From a checkpoint of a small mixture-of-experts model trained on Wikipedia.
Size: 12 layers, width 192, vocabulary 4096, 36.5M parameters.
Experts: 32 experts in each of 12 layers, 224 squared ReLU neurons an expert, 2 picks a token.
Training: a variant of Adam for the experts, 11390 steps.
Below are experts of layer 6 (counted from 0) of a mixture-of-experts language model. Rows are named router (the router's row for the expert) and show model dimensions 0-191. Each number is 128 + 32 x the weight over its row's rms, rounded and kept within 0 to 255. Numbers have three digits each.
Before each expert's rows: a language model's description of what the expert responds to. This comes from a sample of Wikipedia text that the model never trained on.

# expert 8
What it handles: Word-final pieces of non-English personal and place names, often Asian or Slavic, such as Yu-i, Kikuch-i, Kab-ul, Katalin-ić.
router:152131173097168130151145171117122127085120124132077151147096048113160079097099169102152143092059154181163156150118112137132119104156088146140115110074174134104072201122134127150108173120112144141128149070170187094105086119109172111127171159099161105111098161192114150153106113127121115118083154115099211109156100185168142123183169095145146139075121076160107190128088128127110152095176119145145173178115133138143124166189192139128122139080137099175119096176176103125147132160177151093149066181140113124126184162104142171076168120131076179108089159152114154121120140125138101101

# expert 21
What it handles: Articles a/the/The, capital initials like A, U, E in acronyms (F.I.A.T., U.S.), European names, and non-Latin script pieces.
router:159126155118143127155122105116089157111138111122057128145131102132132070133105137118127103127082169101148117071162158162133090157156173193068109099141100097091150100106111155129105103150094126184075124086121117160130090164109206100119123155162178140091122176134120158157155102118091156093132183084134147122146074134179135140155147156094186163093088167088158196141089065144102122074179100130093181146181163127103098176126140102136128152151092104102138092166176142171140155157102182133097099164171088099158114142098150112086200114088150130106069146188130152109151131066073171113

# expert 24
What it handles: Plural or inflectional endings (-s, -es, -as, -ions), table separator rows, number digits in statistics, and nouns like road, people, buildings.
router:093106118019158124140113125119151158131118113131066115114103083136132121119093140112085094053113136163139169122134131121125049104109132169122091149130120140143113185118131091211075128119067136161104108114153138070201115137155127146087159124160151140111097162111145156084127130160177149104102108124126185134115066189168173103159171136134152146083138137132114130135187076175136088065146107140178133112131077138125168106118140086184137171089125160176159201117170127110086139143160151105113119126165186114141142189101107163090185128145106119118066092116154183162171168157122123123

# expert 22
What it handles: Inner pieces of abstract nouns and stems such as democ-ra-cy, c-ases, aut-umn, dictator-ship, and word starts like acc-, cons-, research.
router:092112132092115128145105125152120118107164144138132114139090138111103122162091170117132108046085109135150141064096113214096129163126137199104124142186170114064104140089112141176117144083140085131026096093130154146121078123148131130110141183088116138158165170169148094114189122177170145079084163055116125114151112120129155101154154105095146189078055137172126202120129125151108127148134160127179123111105134100145146053146137111172112145142078164117148153164157109162113109175109164181167096174167141095119141135148148143054143142153091087169084170120098159138135141144101144139

# expert 27
What it handles: Prepositions and conjunctions (for, as, with, where, because) and narrative verbs like took, won, ran, plus === subheading marks.
router:117132151009087127147116160141154132097167049121111105134091093082072044072105153158129065104080185158138167099111099114161162165178083170122094143156155154157135171136159099188069125167130121170047119111154118105168092130173135102163148122116134084135151149138159114101104152149140120100178125114123144111152074130111145139152123161074119138101115114141176166151142085132124135110163164188133155160136180152096117178151158094148145088095160129113102083175126050123086149195190128197134131149143113139120134168138086095120144148161117111110115126134133153136118121156127173152

# expert 29
What it handles: War, Army, University, Church, County, battle in historical and biographical text, plus vowel pieces inside names, such as Fernand-o, B-oone.
router:096137166122125144207078164151164117090142161150123148116119092100122064105092120110152076084111138157146129134059144160118101171138105106064130067115084084133086165080093114129105095170099156142082135038131109099153137152157128157120078160180158137123128158108103162093134166159163207172102155105123202148168119135127060087146189125121118130049095173109143151103122115163093137109178122171170160146144136160111076132124174118172136127142141136112096096122167122106141154136104129129139091154190113145185160153148119118048135125149081151145097133135076150159192161122144168112

# expert 9
What it handles: First digits of numbers and years (1916, 14, Hot 100) and inner syllables of names like Munich, Cunningham, Munasinghe.
router:111096120117095189190111163125119087139148150050112080176129103137108081158126106119192068062075162155157187123151135143150094188134104118091136081113149133136111140117156152183137117149068088118072118063136125147165093115127126123113105131127106169140121146114173110142096136190135168123126136078173203181109081090146149142155154100123136187131068110137143148134087045078109129124195146183075132113139109130106114147096193085115138131084101085131181144198154143139130159182112146138136139110178096111163146132107121114058164111103129094101108141159153114089172141132132149139

# expert 19
What it handles: Pieces inside foreign names, especially Slavic, Turkish and Persian ones such as Acha-em-enid, Eski-ş-ehir and Helm-ut, plus infobox labels Born and Died.
router:158120155116152072142110112171127131141085104106052147135111061123114043149173131105139126141085095117168115149143088117171118152128087118092111104123134149117046140050125111163070143168062125110069148125095137056135091117131179117119212179159125095111142141159144095121133121132137151081161165087111182148122127153111107079202105110163170148096067140089144130145097136165135111133210090144117130143116123188066153123116141101174149139097122165168171098164149122149123125136141125147140098103184162117110139140151152139032168134160144162144058122111124174126141160108116148123

# expert 28
What it handles: First pieces of words after the or a, such as ind-icating, Rep-ort, cont- and rel-, frequent in film and album reception text.
router:119141127068135134170085113073178075069166098109116122181088069173157101152116156117155095109159121128124176094140133110093097128095122124100149124145124109086088163164107145203134124138095095127070153107184104138096119113117189162097132129121110168141093127158136123116061152176168185124147195096127168120130099100126095103160134143069133102141036180068139172153090140109125141177153120082134123181108172164095068142180131109131091131078052143094150120165103076121109141158152188174172147155118158096111160114103144134072143115156148187117137132177150116145120164122121146102

# expert 16
What it handles: Middle and ending pieces of Latin-derived words, such as intol-er-ant, conc-ert, vul-ner-able, respons-ible, and words like member and president.
router:070107127034108146185171110087096151082141100129129140098100136111150129138123128149154137129064111134111142126137154151121071178189146172123094148102101146155106162111128156131160103143151116131063095066138100121083110119101147117149111138075138147095101145147120148163138126169111137123151210103212128106101140140172138144139180166124136106088101135080168212128180079088099129164146131157118136166109103122125086101149161096118106093171084133164132095149155049130161110134160115147161132143106113111168129150085114186067130112094097090066087133207162172152191065117147103093

# expert 5
What it handles: Numbers, units and connectors in infoboxes and data tables, such as km, °F, UTC ranges with "to", percentages and Area labels.
router:144146104068130174133103092104092109156125132124143081086072076163135147172095103109079126106094153132164122115090137121138099103166143149135113083181120137138137162065156104180127153136147088163009130092069091176158143097125171094128147114146157169092107163105178151155096143190159122093110147037107143180173123152184180087178131098112152095072072175137110180112143083164116127140149123149130128111171127171173178142152098132139097121132143189160108104125136070170139118130165160138145075117145125162175145101123082119064168104137119129120143102130145148134165108142142184135

# expert 15
What it handles: Closing pieces of words and place names, such as -ted, -able, -ington, -ive, -ite (bolted, turntable, Arlington, predictive).
router:075092148078142113167122137127123104111102143112058182123094074083122064153161144090161122084098124168147140132107091096104090141090114157125147113091138145085131148070167191183138107127138118156102108072093127092169150116096124180145107167160121149126143147103124094101096135122149155132155200060102191111177141105121126113132133170147190141040104159140159190150131137183130112086197126094116113187172100128132153134142137134131077119100132137105092151165104097146152147130112110146164143117071107137179177108161151111090174120178073059097083140143104183088160091126167151093

# expert 13
What it handles: Last digits of years, catalogue numbers and coordinates, such as 1911, 1935 and 21737, plus nouns like album, novel, century.
router:114111140090097122212090117174143044105129102113130140172106063079151112154169109108122089088135153185131135090111133089130104142129154155082125107169175184135148200105104130168135131114099133097072164032151137123152161149108116141164138114161123144093103186141109122102154098151125174121086167099143192173105094163171080129145139111129131102103096091081115138137137077171086112137211103151117171203158113148112073142152109127178096110156077157165106149148132092071167163185173116169154127146135149102109132145104155153120168088139137137160075135147107088081155159097130149130

# expert 0
What it handles: Word endings like -ers, -er, -ings in plural nouns and names (Steelers, paddlers, Homer), plus day digits in dates.
router:120113124101138097184127136104169123058137097131114149153099089115153090129146138175158086115144093138140115164083120116160129117127163155104060128098153129121112163099076162142110130182136167116106127100217147140173145125149107140152128148127173183092128132145189138102081153165139129097095136144132158099149119142150150100215150109140175144057055180113143203130161081169088144141164110155099136113120092171104150098113079134181119096074148127110111114131096036173111173144195191145113051117133157128164157135152128130051154159098139100099112161148138107118199087108125138138

# expert 25
What it handles: Line-initial dashes and colons in infobox lists, especially taxonomic ones with Order, Family and Genus, plus Synonyms and Service years.
router:103169148090076134172135075134081062160132138074107166129090067105116090197112135145112130101117165108151143124093123144104111119128178123094091167168122143123124156130115131174087102136127124165071142068076113169116112111151141111053110171155155064106115102184159117105144138118156117070177171036170181123117136103204118124150189128153170145113127121110135193160192107161161092171172162086098150094102117127119132115148135131160066160121097171099099088130129140190102098112134119138170121108113168129140142162107199135066119104120099138152113123142143163078173091162136099109

# expert 12
What it handles: Newline tokens ending sentences, list items, table rows and == heading == lines, occasionally a mid-sentence article like a or the.
router:168161146068126140118106126154112112130162118129083153118095063093099122113127132099140084088102161172155151113075091140099126141144104132126115121180112148127079146078103159168073128169055124143133091116141148141139091123122145183143135093173084143100130161089140138138132156131125174123076136091171155146116051174125093129182166129168200124159095158089137146154126077169109107168186098162088150158155177158068083111132177102126093080160133168172099108130141100177123157083117140181145081159148091048186155188090125104073175125148133150134176170139093146119169104104080107128

# expert 7
What it handles: Pipe separators between table cells, semicolons in lists of names or nominees, and verbs of speech or death such as said, wrote, died.
router:125138146100167142150151117153132106097144069115112172158089050084150076145155128139148123116103114169192146179135167090081105153121125198088119101131137184128056133082137161205105148144126110176107140113151087116151129134078133121105139157117128068119135117185146119130109150134124153111155150130129151116171095129101116120145092132138174137076128102090181128139164100151129099086182167164143180206152126124086094146176127127156099108116088173087067097191159074114084119092188143199145066189084161140161124142137106150065136138113102085178077121118120114097168083133104126132

# expert 3
What it handles: Size, direction and position words (large, north, below, ground floor) in geography and building texts, plus year digits like 1928.
router:107119160099129106207092133124112144079172143107109095121080097090122142135171109100144090055073167177146176109070113126176126182146133134112086123148118121092138174126155095158103127138112166124073097145090160097163093149113093140160139167171078126118134123122166161105097121185166116135136166125147198124118093120187085077161165127091188132090146178151082132111121074125122152147158114167170145146152135210088095158095153086191128102110096190161150145161154073130110125146151162133126128089132138070190134117131132097053171141086099078139095140109133147148152136154080149071

# expert 10
What it handles: Pieces after an initial capital in names of places and people, often Indian or Asian, such as Y-ash-want, U-sh-a, Q-at-ar, and Sh.
router:135111173076087120135082112095105165097139108136124119120093031132142146106075144150091094088121126160177190094148153150166074170146084159115094119136135165084058204151098090143143098133053135152106174136194125092180119143110135122180160149132113133120091142115197149141154122187137155126102183078088146129103092167133096138203107092154193085128106164094123176138126102107077115111195150151121175180109149143131112161120140101161146098133095161142139100136110119076100183117109123142138113150141127068157086129114120163111208155166118182119082155127133135139152141129095122151

# expert 4
What it handles: Decimal points and digits inside numbers in tables and coordinates, such as +12.85, 78.01306, and dates like 7/2/1987.
router:136134112144101158112138099184140131178087095076113151126091072148077079109144133106153114080091100179089158092096160128119114091133137145086138129154124160138159192133119186216146138085125152129048100122133118119121178117125127165123160164098084136122117113182143113149139078183124138081085199063113186150099048169143110119136141109110132116123138113079081194133105072152136108144196106111122161150116147177101186090181143101146082130140119114153101109176105094113102165120172110106147118168121116087144154114103173123064194188109107140127148102107137173136130178108154166113

# expert 17
What it handles: Articles after prepositions, such as the, a, this, new, plus inner and suffix pieces completing words, such as attack-ing, sc-ient-ist.
router:089108148082094090182209064089120131134105163138081154103118129124102078150125123135161121078125149141122104119106159120133107138176125168149125168174114136133073136068155138157126108098010146172055102142147164139119143154126179134148119159140153122131078155133125115112121122122146154120151142080140166175126083101123163120084103139113110141092096140123151211072188071156172150077158128159138145143107153148094088169140169106137113122095131161094147159163108051133097159092159159101129107128168108083154191110065093153089154122155137071166113182185078106113176147142119143101

# expert 11
What it handles: Middle pieces of long or foreign words and names, such as Svet-l-ana, gast-rop-od, Panch-ay-ati, plus table pipes in election results.
router:099091169070118113186127113123111095073091162102100099083160052089132068102141109163150116112136123109068118128127111118058121106130102135094094119093130114150108136122180120205116156111125122113072094093120139162182117143142126101145155147157163112078106114128126115124149153166142178121168150070098124183163058164136123093112172152123125177048133143112130130134203076204123135090183137113178146186135200103067112136171143132137159118125168170129085123107179115084137136167208131112153113169097155149159168126128164154076132156147124091162084161168152156122134137139129106122

# expert 2
What it handles: Name pieces and role words in sports rosters, results and biographies, such as Mal-colm, Sab-anov, President, politician, Republican.
router:115112149075093102125123147139094063140158099142065135160159056142136086156146156129089093149090097164153139133132124150156141088146137129089112088166124169172095180147119166201064072127099094105100114076179145096114094106148124104170102135171099140114150171158135129112128159103108134148203148084135140106143074179165102154172196142127171181079111162104156187113134125142081119100127096186121094105141106176095083137124122094108074106094149127157153073168138110142129183099149166200138101176134089124112083106123158106062136074119132132113071143174156089125148173112110107101

# expert 26
What it handles: Single-letter or short starting pieces of a word after a comma, space or dash, such as b-iofeedback, L-oja, S-ince, m-ocks.
router:164131174132129095149158143090110116119130098127134118159081025093144101106089180071154123076084142174161189132090105157110116176142141167085079136153101098082123194117156142150073107126107110196107116095146139100156118152139169124163111118177088138090130187143134117131127143158144151153093164144153160116116037128133080124167126114068170116084104156121147182156123077159102079110213152102146145115092110141114069163147140121143109120133112115142130161167183080106120186217153159172100071084152155108126133136142164097080167120148105158154067135130123154126131127143109105122

# expert 23
What it handles: Bare space tokens before numbers, mostly in tables and statistics, plus name pieces starting with G, such as G-ann-on, G-rac-ie.
router:139130169115123181138092138073117110041134110106115130150124114130090066163142168104122112132158150160139100089119132145112109132144129151117132141139087122140104173094196115160092091082079069163077123103171090106157100135123174173097174169130158164069110132154104152091092152137153152110122190071172137079128053144189095141199153145108148130131114158125107183115116076164076159095207166124162121175155155136084100151141145123127107122064109118082164099138155085172113120126162153137152115139143107073203100144096164140070201139127133132152085148161121132122158139076164102134

# expert 1
What it handles: Second pieces of words and abbreviations after a capital initial, like Cap-t in Capt., Vol-c-ano and Cl-a-isen, plus digits in score tables.
router:138148137127103128182088126115121112103162143095099126148127065144106121123124113121130100093116122147112164164105145157137110128132145194069172051186121108192123222123128178199093086148142162155081069104188124171200124177129165140107125133123131112064093123080141137117103095211187167154100180118168135106120108154156066097121146151102171134153080146161116206123109121131063162144209105141098105136128098117104143134144114124170104120148072127096124132066154151083129173128113138136140090157112132098158109156105167119089141088079095139146144113139137195113131159179117127142

# expert 6
What it handles: Past-tense verbs like announced, followed, reported, established, and mid-word pieces after re-/st- (remote, reasons, revealed).
router:111091121052159099160154146154109082118131105153121172162085095095080159126109073151118070094140160186148170121143158136124084091098116147117137077172131164133129158124145173198129155111114166124089124080199127200181095096113112114093134157110137156086134112150125085128137171126123158092123146110182125111098081146142066107148185135102135169076075095119205165131124074135112118122132124120150158175149105123113080092158097136100139132110086100131122155106147047091079148107151125183098119106152149156189145102081130151104200175069112133098146167156085109147167144148146080088

# expert 14
What it handles: Function words after a noun or verb in running prose, such as of, in, from, and auxiliaries was, were, have, been.
router:082149110030139157127111153134150078148166086106133099130111106113149086122141136151104106027115091127100179132132144161127164092152121183091107108144135143156108185119155143190143116112069139117092177121179104147140108131150146114124117126121136052150136145114163143108166144133199141112133174079155158172111095166162069089142111164131115095161050178092161151147143087115118145105114199128125185127143135164092147165120125129131053171123122159131087112117173124110176148105146155160106093189120078075129144118053096145077171118146139143143069118166103152130192163156161131150